config.yaml
n_layer: 10
d_model: 256
n_experts: 24
d_expert: 352
normalize_top_k: false
balance_loss: 0.00424
router_noise: 0.1
shared_expert_gate: true
init_std_router: 0.00718
vocab_size: 8192
norm: "rmsnorm"
norm_eps: 1e-05
seq_len: 512
train_tokens: 774800000
dataset: "wikipedia_en"
Below are experts of layer 5 (counted from 0) of a mixture-of-experts language model. Rows are named router (the router's row for the expert), up (a neuron's input weights, with its number) and show model dimensions 128-191. Each number is 128 + 24 x the weight over its row's rms, rounded and kept within 0 to 255. Numbers have three digits each.
After each expert's rows: "mostly gets" lists some tokens that are sent to it at least half of the time. This comes from a sample of Wikipedia text that the model never trained on.

# expert 20
router:134121138124160094157109135157135127114153164111142154144113105106127104150163151134159174153156111151096095144152152107096159148176119139093139148116157156140147102153147099104141128158140138
up0:117134118129147124119103118127127094134091122144155101112162070155118122145129107130118110155135110128148163127159103104100138106156160159119143104109169133143138153140113117145105119124153097
up1:110115161133114104170109129108102115131151146133122119190127165105111135135125115092088105135161106137154133145138132131137146102114096147185127131112150138115138162116105133176110117164142133
up2:120132154113113164189059146170146159129140114148108117175097123118090141140105134126111115169144132133168121106140130153104112099091153168129102169143126145154124132096133143141127136127140121
up3:154151091131125117148116111155143105139167090108185107120095125118152156093134135102136178103153091149140122156111130168072153129139188104107142144118108129146142153135134129099097130102119082
up4:113118128130120140106166094119144166150134134134113138121129139146154152119096147155147116115144164140179116125137129149133118169108112161152115141140142141154144124129093103116140147130146116
up5:103115142101098111159093107094109134114131171108129161161173134149136149107110185114112125117075109115115138088097133123099123095143107108123132115108139152179132138129126119146129142136116074
up6:127115126136088132106137136140140116128116133170140105116156120128135132133121101104126107091155143118109102143158126119150102115127108151136099126149132124198152165137112127157110160145122104
up7:096088131092112095118117075096119094121164111090123141127116091138137109091159120110125148125083146108144118145114090113139148118154118106126163168128141135111163161123153146151117156143119122
up8:131148130111138171153150133138130123152143129178162156147100132126102153131121095127107109124119091112134121129114117126157156152121124090091110106151119163121134114126115109122117160134113129
up9:164143079104142153134135144164131157123111116127106122167125129144109118116127126146096157125098142104103139129144134149081096117150137146107146123140099123135115151101137176140090090102118174
up10:096131152070154158090117156093159177158098135092154147133146091146145109104127177179159100098147125130104092132147113131148146109174166078134133168156154103129155133127123111134114102126102144
up11:090110116157131101155117130105158120157128154114166108109113119115088138128161126140166139133155098138139173129149125085112092107101133110119099138128164125119163117153107140096146144152104107
up12:111103120134133106089193144115079144099117137127125150123152086097110130129129138106162150137112108093175151126163174153111159139125138161139113069108106097093157101127058133152124175085104145
up13:160126102136065098109142131133136101138152137165126126145068106125143168098105141134129148109126168110151114144117107154133143118184151099125130130146121168121137132107142144100135149117108110
up14:122164164144182151129140138140124146127167158140149146172132102115133138120107135162152153159150160126101132152107133140115132118125125143180092103123136114151140124138128108123149139128153122
up15:118138073155117123105117154106163114145073113141099153134156189118132112125070098117127118183156152154159088155124169127159102129130138164159101138101115185111164146148124175115143097145133141
up16:122132122147137153116137144132173188134139092110110119111126128138124123115091162083134126144144115117107145149147141168170132125117156166091103153070109164146148115105133172146083106117109099
up17:114178098117135110108082106123128104134137150131176104094129107163110152122133118152155118092162110115120135143134090158115149137140109129137086125093114117080144147151136124139119133123140145
up18:122190117160098135109115108151096115099155149150141094133139105140133109120167159109131110112133081088150173154117141085143144112130137138123135144150130141139086154131080115107141116114110083
up19:114103101101125090124120140121094171125112140173151142066128132143117171123113154096117103184126152106152130141180155135116121128131141109137138105120104111130136095145151139106108113145138124
up20:111132130136159130110133132140143083086144121117124112146117084133175095108144118082113141122139135130155121115108124112131125126114106123095097066134115155089147173079148129088111158149145170
up21:141067125112172163103157115134131125176153089133113127172129160126119082116124116126155099179126124151087112134134132124158152116106145105105102175136158162157181098139129149092145140149143115
up22:127145130143091060103137053142125184135110118109145135130191136114193122111159123111151135142083120152120158121152136150115130098161119109116123122141135150108109146134136134144114145147113146
up23:164163117120102085132101089095095158128105125120113135140120104134126127149133093150102125118175095163102132107105108147161124127152093099104098102131149092141104129147114160153139128097148131
up24:075133130066090139126095116157113091098096102154095143149151150116116139144130129147134130126116146166141108061106145113145102149157117092097135190111128147160116117125085132125125138145123131
up25:138105133137123116128118095138159133138173139140139133136155070117157131139171137138099137113130113189140168126093123140165156131126132129111079113153111125111140147122129150122144140132098103
up26:119121115125140135148104127193143165137153086111148118137140177111131056081106145163151172157133180130127095133107099184080101156133110078132162120121143135086115129117117115136111164125092141
up27:095116139117138093164119135123136155111137103112166168114166138166132099089100138091146114122125158153128137144126129159133130114110170135167122099110117084110086151088140097154114096103132156
up28:143107142143116103168119145107149094140122103159095150094131084135150145151175124115118136153135098142142102149108142113138132152089174132095097080166140125096154154128121112110091135180117124
up29:143096118139118128167141151164158129139106140120135167133104170149133095075129130150139125173142129074117126123134159113129103093131121108087103124149100140165135114177137127125170143097119157
up30:174114124114145155130147113126129099135117132131146115152108154131135112179133125106146132102153151096154125108166093108120101080169132136088171104102140140103169126134144140098120200098125136
up31:124109136148092161134115157125097097114136111114152127111097138144162141133162076101188123148121138152073118136157091120120109091139174132128129154185163137129152132099154114127108149124153112
mostly gets: " MPC", " praised", " projects", " heavily", " programs", " invest"

# expert 11
router:138122139120161095164107129156136127118157166108138154148115102106128104149162149133159173153157113155096096143158153107094157147173116137097136150114155156135147096151144099102139128161147137
up0:138094105097103106122100179157131096117095142111134064158089121162114134102119160103124127118125134126115125091177146120130142120126085176094112122122128118131136153093117099106145169132134105
up1:136113119135111183137127135118117104148132126166169127068113121123091159115160146143130127143170142127145145090150109165111175113177147132134103145155135153162129084103130138087114149149146117
up2:122164115181135129088089140162107129090120124140134147107150135068177095105092133175128123132143184135132152142102159110129169137123107119102147097132161132149123084095124145101159145133127108
up3:141158156129127117110091140134127120143125113115114126117118113176130100077128095137163089147120145077061166131130107135145141151109105149102132150144141117118161112170122149110142115079079063
up4:135121170102113100119100147133145147135156125127133136161120123143147109112131132111145135111105129094106174113115108116059144122113134135167126124123072117128117112109109081085170150133125136
up5:110123139122153127128085143139140117126184128164092109098129120111156128102150127108126142116124177093118172113169162169109119098136129129094147085105169106078088130125117162085134130149120125
up6:145133093156162125123108122155123122110112160151132132128122123158115128136122111070139141098140123107146121139167135127150130184138165107103125130147111155100104123171142111171124103115143118
up7:157140102117104149101158142128103104105081126118106141096146085138177150109136141145139147166090174150149079142149118113126138108140109153117148093121098112139157074121137131116136159095138116
up8:130141104135095156125135118172126138140173137136097133188139123152134128123133151120145125104133098154097137124142138129127142162137122114116072147121184160187127120107111138161126167131130098
up9:130144136102136106118118143136174128182093146104128117136156145154121089130147134165136115137149153140164120123124137094110139128097158127100071125143141126101169072129125104150120111128115156
up10:135137135102121126133133105169118098141158136121110119139086121120131115114121135167137107122077125128134159143110111158144141116109130086127143096148124174148134124138160129157124163099141147
up11:132144125138103122141084135116147114132125146109078144124126149149111147112127086125121080120147132102121094110130131104120113137130162149120123125140127199154156099117094144156158146154089146
up12:115152135113119125108103129105128140096099121117189108123049122048126161148165128150112139109148106152161120147126170111117145101106130164136063115118103101140125122138140082139130185114173152
up13:116101126143231104108128155168186121151094134121069127105133116138139150146087136109120154135118079121127094113091112116120163119095130103144140118130114162104115153090116176146132141115138142
up14:098077147145099119114068127129124096110137115154117121131140101117115167126132141134091117098116111149134136172081123149137128117090120133116140147099125174087131116114115120118129144105155105
up15:113141119146098090117132145107140114102148152152137175146148122101153114107149132158160119159117099134193141145133167101138087115105144108098122119136133128135155139104141157117103155102139154
up16:150100134129117132152144091156128086163115104111156074116138143109112157094116145127141122136109095132130112171100168129156140118088123147147172117093188130142079140145146107111129153160135141
up17:088131164106138136177114124118146125148126134122124130107072174092125154101143102141121104142166107099136108144121136142093092150108140077138123168136129138112109123119108084110083113129181108
up18:116115097110123135119081132135126123118151137104197124120130139082091113112117128144133124145132106125115124129108157169097106078132119209118120107125117126149159102118150121151111109134155147
up19:123115115129096118142116149124126103141130134141140135112114154138144090142132143099157108154127141188108172174098144129138121124161119137134135122120085155105101152155077119115121142119136126
up20:126142109103164159127084163119146136114156095139125135148117134105155139126130127141135158111151156134127144141137102082075136141120124128109140091132151137114134106148126183099142101118130104
up21:103166138124097125120131099147110148123079139162163144106127109133167107124116110148122108178090138126110111130154171135134115142145148131132163120098148110130116130121143153128179134082134152
up22:144131126143132102097104129149140169206103111130156168159127108118125142069145106130097110110108129178138129122089127095101159198079110134128155118134155135118118135116128136149142161133174092
up23:117085115161146205132129159122119153117143109141105123126114118131141146131116123114132109116124039135103128086121167134125122137136116093136126128148147088105159131134139137125105115117111132
up24:136131104089151133156115109139125136153101118090118156131100136099113121160133168140090138143120146137156079109114115128113146139129103137124122103130181136086138091119120126113125142132147132
up25:129117168109096193133140124152156177119113128130190154142132134103144129134126128189141137160149117080131100120144127132119139113125123098124126102131160129092125112110121152160113155105127157
up26:136125131162088136169090118128124114142105107129108167114105155110110110126102115136121112132178145128159122154156132114134137102174170097119127179142083136114126128134137147108099128125143142
up27:164098114144105097122123122132145089125087121160112115128128159150130112097110129146101168064153111148111156110119126129160165138141163176150142132113101120146145147105161133084156117104115201
up28:142147165124135087190157156137097096121109132099106101128106159148115135124142145116123128163088113128164132079128151138108145133143114130077144123167157117092095133089122135101097128122101126
up29:138132156130107124152154117102136125112117145115091135163126120122124122136097085140131104172127117104132140133107147091118115137133122173081138163084096140152133103157166109130159128101156105
up30:141126092124152107134162153084084129148123149116135138149129107104122159139135113112142107122141137144136143115129123112125140180133119104166120137154134121155136149107154071124128073119121143
up31:141101124149139140076129145126128115079121158145139169148103130092135142155115136123108132113133106131159133133101129117159118112176117128096125105143119109157124171183100110119085128138108150
mostly gets: " conce", " slightly", " ref", " estimated", " invasion", " damaged"

# expert 8
router:133125137116162095160110130156132129117155164111144154148117103109128103143159154132161172154155116154096092142159152108094158145174123135095141151119152155137147098152145099108131128161142139
up0:149126163122178120140110117151131103155148091089127175138109130133121150125138083136149100141102136110138114132094155137130117092103107141111136103173158109133140174144131068119119164124192156
up1:133089137134135068110130187126120135183142136168109136180138157101128099124123117113177101121143095150125147109130112112150143128111083118116130116154106137110129071126137108121134140089122126
up2:092104155160172127141077139162120139100109143139145119134101111084113163159143092113123174157122135111119093156148123118120091156090174095144161140098103100158159144167119084092121132149085137
up3:152143117141110152118120146108121182102124120130159122098134123145098131135132148152092114104139133149101093152137098119099164095152124122131111158108138108137159104170176117116153137148130158
up4:127166147147098150109137115151110128088099147124131189145140115140106117081128132140092101096118135137143128140130124088141110117161136117107130191130097150135144090107112122134168108112121129
up5:110139147127104079157123158094136126106085130140102131090074116109155130168088142120160120123126104151097134145112100107122118133100150143148094154137103119116121117135132148145128102133145145
up6:174147091084117104102139121178144086129104103121130141074179115144131180111158125136132156108147128139131099155153121130159130153130157125126112089139122180152135117105130113127110106168143099
up7:098144123163110135149128099091103117145119132166107116080125147180094078149106101134152075114137076118139128114142123129138144081106108146143090110109131101124135140127119117149138138108141134
up8:136097153125135121092124143102111133073114146148093130115115153126151082126131142111083155099113152101139145101136113142106149114083141130152100120134110101095148137119105112149131111152135143
up9:127108124141154141123153134162104094171159124152148146168116158158155119156111164101143120078134097141115117135138077134131085134113125145151111144112131126147142154143122099122134093131105123
up10:141171121144067120148155121121144153104131147104101146155128129142129103115138161112133178137128168130132149076164123143110071121092121131142085091164147082124133171152123113122145131157111125
up11:146132119136108133127146126113131161106105135094193132152156120117096146094134147101128109122103146152132084115088127091135120100143128128152124126184164143139161085137148169135081115113109151
up12:171077192149158138172118101099128109127127148119099129110166063117101149136133135123116112156096140142088142124083123126176121134128133159164129126106106147129171113122114144114119155166141102
up13:125095137138117107127134126139203126152094152101123146149119166144068151153126125126102128128127057127123093152108110124130112118135175125152156088101137095121118101127147146122116142143130162
up14:100109120113123132142139121107122093109140118096108101146146102123137102111154140088117141125111128112137147127120122141154167137143171100146133127128127127116128113192072087103132095128101121
up15:137128106101152114114079132110124098119114109128121102154092125171080128144142134125137103140141123137131100152109082119121181150118143134128182093145138165106117125128136121160149119122136119
up16:102122134152142119104151120123120122108090119136108114118160139133128133187129134124113177147136113111161164095092142124139119131140106115116096136112174133141118147116127099119122091151152082
up17:128128119102093117110152131097150126130120144066153141095141145108156144124093134090103078152132146115221111142136135132144145134114137109113126141113118171138138134151120158136089109080116159
up18:109139124181086132139150107168148132145141179130112092131131140112172115132108145180113111136121101102127137133125180079123133150139118135138121161113117136143146113107111197112124158101151143
up19:094115119137144151120104150126152174134151137098162126117135181142125113152133098091121087113144134113080143118094131139164122090107130114146119128089151102120101076107138091143128075155124105
up20:120127101128143101109155151093132145121141133112165129160105113143116124170116167100114118124152078124132107148132171173157114126089147113127144118097128129118123132139126108112102108161122151
up21:135137151119147157127129143131092111090104110063071139107117142105121111101105097125143114136096125133112139152131175181110179106119147119117125099127127112139120124183142135165107164146183113
up22:063120085115132159149116131073114110197157131159159157120152158106146121194123125150080109141124103103113062114111156120151140188123142148143113162125082121127159136118121120160121115170126097
up23:153108139122112133102146143115130141102138135143124122144131103121140107126108119147121164138135138165138126079112193168140109171102090115109135122142096098115125116152057085163164126146121115
up24:114097105133124170152140137103063186129149154139114147116153144145162114108139121158147099134150122110110138134107166127156098137127140139078108146075130090115139115116152133116165127123092164
up25:088124174127166064109098160091144155105123123106127081139113089100134121119137125103123166136098150112145144159135125137137139119032133120182121154119113141120097144150167099104128119110179121
up26:117142168093146151157117119140095127090172118164104161123082115148133098125137132103117179144126144123098112141125119143099121130114177108128140109151157126089088142109099129158118152103130103
up27:118090116157121102129152135097159135100128117111118125109158154141163136085122143103154108098106078125097141157137114110151120132114120169152125103129142175134145123165143171126140107112144124
up28:137146090060135165137115146123082153124150110100103115123116078136095170127131162088088119118147128120172079070172138119110141153129116128083136109170125144148091136109084116136104097152155154
up29:220137179087111134152130156125087106121152146116116140116101115149100119117085100137158135148138105186164087109114121145110159156158164048104101139126115093146133142135113115086137113142128110
up30:106109118107156153120107108109094101093097151096141154084099120126091158117090183104139181112136101096101139125127107100116132197136153146126117149100108126126161177135115128105097136096110149
up31:122175130145109113103172118125140104112123099148159147123107120102171059106184133144110136089133099120122137116133119130102141107175129140101081095127151122111097128129165146088133100126108124
mostly gets: " eng", "cer", " Off"

# expert 12
router:137126138121162096166112133154135127119154165108141153149117104104126103148158151129158174158158116153096092139158153108099158146172122135091137148116151156138150099153146099104132124160145138
up0:140110158100104116104117129155094134130096163144158121122086132124126098064096064144077122129126148135132122116113146125181117119131095140111108173117119128141125155136142150188137115123148163
up1:148091096140134094115105090150118142138113131143141086116135146135163140112118117160106116128152091176106074137079164150129085072132120120105127148104094105207094152124131121148118149122088119
up2:151120169105086102143122090103117153156114162110146129165152134130121117127093175125165174091166116134133110149153165152157136084146132165096175149117126139132144184097116132085166128152106138
up3:109143117135107088125111142128140147159099084112146162157112134130145164127147128083119132170144114137137104134124142118069132132178124146135096106134165120108172119141186120111083126166096063
up4:129122149105161148148167122135154113089109055114144130139142140145103155179114138145147122110147110133125113107170142142105129160114106100124136119149136137107116110139142112166119114191130103
up5:110119104158064112125163185126139098122123075108131120104155102126146127140183149121161135121140117123144109099137140129176097138120131102126142155140112173119132167149133118133108095164096114
up6:123078112102116162127125097131164146171115114144199134086129131114136096159126127126101120141120129125116105144127114149147115163088112143135154130154124139152170170112133164140146150128089152
up7:176115123112106113146122156120124116104171117122136106149124122154159127138151140128123157109100106105156102166100133113156089123177128123137153085145121139125095162136138124089033094094134128
up8:121131136084120121120132118104137143134144136099111125123055104131126148111133123124107160121144143099154142107153118144134098124186103147125154088132120144081153163111135081157168152131153114
up9:102154168132187153096087151172106127159107161110131124119139113135095134114149148141176130115154132123092123094105105132114119146130128115108107133093146113145110133104191110111133152116100109
up10:110115140129153132090142146135060172140136118102111110093123127123108120150112134129132145154132113145147156139104134108116133146112157117103115144109143139137127139142124123130107117086126156
up11:120189144121149130121135127121151101138148120146136090117173147131136116067107119112081118177103131140096129146120120136100107158109134113118148191137099128111142129168138134124077130117159169
up12:147182140120126092148138142129137111162137103153144141140128149100149131173174171162124127120118150121085142149154146119122102122108095078130108089150114110138100086136124129140119111120087133
up13:078078097160063159147109167132141144129124167137080099093143123137143073142097115106050149170094170123170120177132113135157182107135183115091140118117139150091177120093102119148170137124130154
up14:177106159164167120102128096124081124155141100136118102138166099116173137144117134110127112095121105114129104064115121117122175126102139111140120172137122132145143105072146174108120163100145136
up15:156161131130158091113105095130125149112145135091120170121128157133086163115118136087094152140122157134137144091130167138119099169122170143174086098138107141105145160113078145137135140143134113
up16:117107170123103096107135134133123125142116097127155132127117124169110101101123169066133136119134165159148126131113160109129115149095120158146076135134144122107111153139155114112115170076147110
up17:089148130117165131128108143126145112134103132137106079083110144098132141123122113151136120078107054135095106128125091109141122134156089118138114136183109140111138151117138127111113143141103134
up18:168076150105119147129160114120132128140140115172142138153143122178168127086115117131123128102160118116121129059138121085147095082133160103125101133167103120151098129141131126168139096154154084
up19:143131108147144156120172118124136111100129108107137165140136125156154136131150147148093121109148143151137164137121118151160146115131095119082102113116089130130147140150138104167142160118158061
up20:121127151135121149145100103141141122140174148122134127140115123135172101176145094149141097126175069079141122121135123122149124122119122126145071145124140152181141099093120150106098121136129100
up21:083118075157118085162101160105116140129123145130114189109125117107114109141129120147071120138144154158157114105123124152107105080114142090120137143089121113102117143125099166089134111135098125
up22:131166135206124106108132130150150147137163124168144172131129123171120132139138102089126148158108118109126151093129178155117098157128119134109147143154128127110105110153142140093145116126130092
up23:167098157084125113124125187171120095144152128125140150124118131089089120110121068112128120142154160159132154130087107092111143149142148084095106108103111130106105111124126109109110136169140131
up24:188164101115116121127146078126122149106146111126143156106096140140119101110143137126123138123133099121115116116109132107165110131096155086133136129138112111116152160124135128135115146138131104
up25:107088122136114135128155133105140143108162128117167106153170135148115113117109091130119105136143162122128123123153137150178120123107124171097120099126106162131121136152111142093145140093142158
up26:157098114082115115131093153107114103107152121122131151141127096134138158095110118137114140118124151165108160141121158110142122172117126102146142122161138132098113133108121126125088108137137131
up27:087154154142135122156090158129098123128116133133121085103152132156171106133119174176164094113098128134128132132124184105119108134099153120081168171060139094118094117113165164117133104149069156
up28:148161154188119148120093112105153150150140119119119088163121154128147091111122121121149162104118148118120136118101133113076127144114110119127103126146129159108168168147117131113132083136147134
up29:149115134115114127149098080157163107121147120132134170114101106125124109136145116125125121132131107146141132112160128127102167130141157133150141151123090158103183111093141139094133137096118121
up30:157067109092118138100126163098097143123138078147106136128107112136122115130137120154110140125119119129118154109135135145106093113166097131158123155094124124100141123126116133186172124161149116
up31:145117146118141143091114119146127136141117126110154100129105101156107160142145118123120169095131117138147126106118112112131086095172099096134105143137046150138109134147134155097147140124095119
mostly gets: " Fair", " Mid", " tells", " fell"

# expert 6
router:133120142120161096162109127156134127116154165108145153147114103108131104149158155123162173155152116152095097137158153104100157148171116138095141151116153158137149100152148099106136123160144139
up0:115143157129132094149142120144092129174151145129150188051141123131107149129104154089148147148135180152162089142121069130126158120119129109114123096126115108118150112122150139095158125132141169
up1:092142115122121157132099115137144153125133142093111121115066168135135091167130142089139166159106144126141119118163096112142100141110130104125137167111107152111096125142155155112107120111092103
up2:067118125152164114106163128168135114147156163123093143135109118120062144120099158101128126131164143109143110110158161184118126148098068115158119157163129127123121109156111130103098187130150156
up3:181140093098124129106141163131166130157130127100148095143142111082100063152126115115114110128136114165125150098123141097158158115103146153099108169069147164135107176166144146113123111115099124
up4:095147110093146154145132128119163101120117083089123142111122153162136105142069118127125135082144148156128131081158145113108145143137134142148144137096047142123120108156123105160140112098140125
up5:122175183113119136105135148158068189129142107128133152140126145098152131088143128095096158112149149183135182132129114141136112146123084133111171097075166151149110124106123128150120145116131134
up6:122121125133138053104120136167136170132123107093116140122141146143153131091090137153136137091106095122129136184134113126135118106119097117109111157143144125107134144145149178130130138175124113
up7:154114158143144103173072132133134155150113114108154146151144131080096110178175126148112144172145133149115174125146100130112138146130124132140085104148114147128141175117130157121148107150142097
up8:141129119153131127154140143123048098122097109141119163091133135121132106101082128153156169167140138122114135135126121132083161141117144151168116105115089130080095138110135166146138181131151151
up9:108116145132101131120141144124162113110131118127135145105123139095115107096105121143108137161140146178170137150148129138137112121096082121159124125110080160138159136141105174112152128121133121
up10:169116149132131166085107120136090110149122134106139114131129126140100114149114137156157168094131148143164118129126139152143145072152133126140136109149088168142120099137096136110159116118150113
up11:157130170126102160159161108147120150143122124071111130109170127117127106128158152077153091121174140134120128159167120134071102156163152093082132119131171166160078139161123144149181126119121143
up12:134106140145126143083134108128155149088141107128084095173138130159105150093174118173092152122151134163126104132146073106140134144148128133127177158131092127142157127143092164175131141154065120
up13:109133114150146105118182106138074149088093141194165102125127101112111156152139100106129096146121126124181160072143128147133155105113144116101088117127142170154099130115146121172100121119160137
up14:122141145124114103141134111161120105132128118107105095123136123143172131136134149155128213146118127159117104109100120103106111127148132102114146095104129152111145128091152151138094159157123144
up15:143118109152130183131118104124146122130102124132146163118101109150107130159119118137166140103103156093125106154154158119164148129127100152154090130149108134102145086153150171079183113160153122
up16:129129157121107147155141124163100109101125131104148132120154106141158117081156113110152125066092150180089115133132179142119161147123116152114130156133154148122160092096179160165120150051118113
up17:140152094150148103126173082112126108100163120112148144129104136133109152135170164162100120120123124139156083132118096168142158089126106088122113125103144139142122122115072141182155126094131089
up18:098115140121116085105107144113130146124117141163167140143141151096181164124143113168102143112112130131105148142106095075140110162122157147130123143122132077145150158175151156123137096080130073
up19:110133159169100182151135142124151140147148097117135109135115167134153150105180148150151114121114133115154147140155159104186093121118151129119117115078134142126148109107130102147169112147118149
up20:156166139119107110124091131096093155116120197144124106115114118134107124119131106160135151145109106095157077119125117122154118127136178151146124123093119146171112097153132164159107117151121140
up21:105115140129110104153126153123121105121141147115133156117155126132187114115141149100151138120104086158143134127124114204138111146124101094112129140151148152168105089125105123161156137135159086
up22:129118110141168123132156120118131178097150115114099131123118125172093131131151139109136116119114138143099106130138134168134102154158129158135086141163124108084142104126144145153154117090126117
up23:104120175134167168114074142138118107150104096135132131113110117102114140123124113113153118158135120113148113086112185172128092106162101160189109108069094132157110111138121138101152162126137134
up24:131096073139113139128088067136142067117094123125091157127163146143082129141110146147159145130141070087138109155162101139137147157128136109101161148107130127101116107110064134128152154142171106
up25:077141111123139162133106122089117164084113180118162120144159174141137111147111105110101096147138139159108123132137102113123091071132147145133153097090179119138123086159140122070171126150154163
up26:165104126101125133129125148113114131119092132066093119161113213137141108131105165146129107189121155146149150108115124164113134116102125147103123173104132152135120130109129132142136094111162167
up27:111096150113129146155149136144139083143079130147154087123096116124137157090120156123111125147128150141139131101094138144100167089090130110097122133181116147126151120138145117110071127158153143
up28:139173120152137109155132087162187114170112115168102106168142123116109164108111152132166108146111135128160126143148154121149105111139179118137136098156135157158133149147115153127134127143106123
up29:116148170139102162110155149114113116108098102127130168145065156145164151120196177137131123123173167156167102114163149123099134157118118136141144154074104106126095151098134107136125162095117100
up30:182111119125109117145139135142118109149126152160130125106072119146113176087088147135106125154141124134136134172119126146141103128123122131123112152151152171128133131138107120153141099138165120
up31:086134128168108143147137132122132161137123112127181108141142119148116124157131155136116148146155083164106094119110133113104116162117103146113115134123156086131141093126162115090136131113110110
mostly gets: " expl", " purpose", " comment", " ask", " identity", " ident"

# expert 10
router:152115122144142139140111173090104190118156140140149151123161136145113158151121162105127098135181112133089110121128114121133129115114089127109127147119175114133146130189148147155104105105140121
up0:128138122099133135107077072127100137132102148152154108100143144085095109132146103170144097159108153113158129124143161134091120153102124103137128126104110104139136152141114139084125143148093126
up1:127063103113140117127117146115111139133144133133197140130140134131142108086099128100100135143106093152117125139120149113093119102154141127147139117127131114147119127137144125136092104141140094
up2:147088111110135109152111126166125137131126135114117125151120113098095150080122118098106110168101133058112114113144153155104147096149128160096139115158138093124119093176145148115087163123156116
up3:117100157167123149164152158081146109105137129105160156127108103125123139116159142132124090093141104083125137096154139163164141147083097120145091119150168149147128123171156100173112139144088134
up4:126129091109155115129128091131134089118150141117130100145155122108125108141115118109136099089132142118110083130113145095131132159140134097112135153090115132128119123105099123191122145129160143
up5:079126131076165151154118101140164127153119156151140089108156136079093110131115132124142092129168163199128154111146177146155148099123157156154154129121107149150115095149141143104138111146112153
up6:109147144071122138129170145143133137164108140120108134147159134163135125094125168119127115076161106130155099136162116148153122127119121137149120130106179104123107137119116124071118116131160151
up7:076118167149121116156138133147133157144116107105120132174089149132130113120104134132165137090108097132145134145106155146081161104087105147132101124119091099178093090081118127077109109136111154
up8:161161126142183121118143115113130077126139101137099078154162165115162174135148127103130109140130133098111046080115123156130124138132106167124117172144112086112111133135090110198118128130147097
up9:119131099157128118154145110153163130118118101128153156138115112136176140131126169126117130100136121114121098110157107102124121136123126142140187118139111114152121110106063095127125108123177112
up10:127136164109160149113144101117078126126117129145179105137148107089088130116172140130117103101138125119148148089131108144141145167125113139122116099160133144153167110140081145148120129093130140
up11:140126129147118171086116122112108130124118105094132097124099170142135113093099156126111116124126116141135114156074120106153177133107132121118145118129159090128118124147118150101167101147135157
up12:081128185124118167127110121157146129142138106134137152119138131160108134120155119129101159151168135054167125119150111116132180150145170105152103124140169119150138146151120162104133123099122120
up13:151157118122141117126111122094141150129130128113116103135132160159105115138128116048154101148135090094149152135110129125139152137106129143081144136152121115151112137138157140093167116121105105
up14:095104122103130112145093119124132107122148123105124128139111120106107087126176134085114120113118168106159125099108093145152146123163141119150138167130137115127091142103117094133124093102124112
up15:113110127145170135162108114158112168144160117103120120128092119141148178111100139104141134147105112137133150131121144136138116170133145082122138121105096137099152126160167159080095079133149121
up16:133208161101147128083143129172127126122114103122107153158118109126089088084085131107144122089137120111134141109146105130130140140132140118172121116129156121129136157169162144117122148132135092
up17:135145135096127147153148160151137091174161117131179126125128152130138107120110158127126138095106124127132131126084123137134115134122122161153109080100120165114162078150148133143094103109136114
up18:132147130151190129152134127121120148150072108151127104158093129123115128112140129114114120129125111132126138109095098148122187136121165104115122134098150130161148133155134084135050179126129149
up19:131150143138105113116161140111090129156127101114116161128106138131151113101137101146095104109096133139128137108126118125144154169124160121147144090116064080078112109116176137101117131114143108
up20:141104123121129124119107146145121158166108126085125116111128127099106132098128131202123124136135157129101090119155138134126136121139122119115113101176109155172132153068096128147138114173119079
up21:111121145104093105119125122073097142100127131152143132130147152112098150156169128098132088158068119147148138139150120117156147132111134106165121149145118143074108147141113133118149134111143115
up22:117156119141135163149132190137099107127160107092117125111131125093102125128141140128122128119114137124140092181121127127105155125139164153138134134146136107117136132129116111105061118118118129
up23:159142165128137131127169094114120097149130135098175104149152147131141113127145106137142150115057105149094158164119077141106138096149148119121121117145127113160159133121159091147127131120087187
up24:098143130129153138175181190116131136139144144111107124132128137136116164145103143157128101096120163100156142115156120112138106123102167179106108111132127145143151128142119134126169169119130127
up25:142100158075141114116152119150109134129162152154120103117126148117102131138089158148161105131105140194154098111164148148115131116141064112115205122142087125151101123142111121147130104123131140
up26:139118146125144126154164135097135164135102088152164137132128088184121094101087151127097118152143098121105112100136106159064142122123187118102121123119093122163149099139113106108121128130129149
up27:158146079139135123133146107132131081109120084131110119096120104105110084080129129106129103153170166130128096158142133099133162124106122119112152106134127149168172101137164105127122134092141114
up28:136090166128128158119108157129146137127069155152111144071125159104131146116105093108160159151143122100052135129172170126094121170113160154133119133109088142154162123140091210128143112080152170
up29:148085136064113102111149117169105163131129138121110165159103115140160132110127169162131113139122133130151155114144160122138126102126109179082100080113143110117123094123130164112128119144123127
up30:150119087114133120145148101162120168114158116122142175129148118121145143116144083136149133119108092129118139162176105145180104095165138119129115167105103126133144110134140134146167126161098142
up31:132148121152102140157097090141094126130111140104106106190121151120126118095121118173099138129137124124104079154144152126101167136147149144124146164125092129130087117151140155139172173137122075
mostly gets: "X", "C", "T", " TV", " television", "B"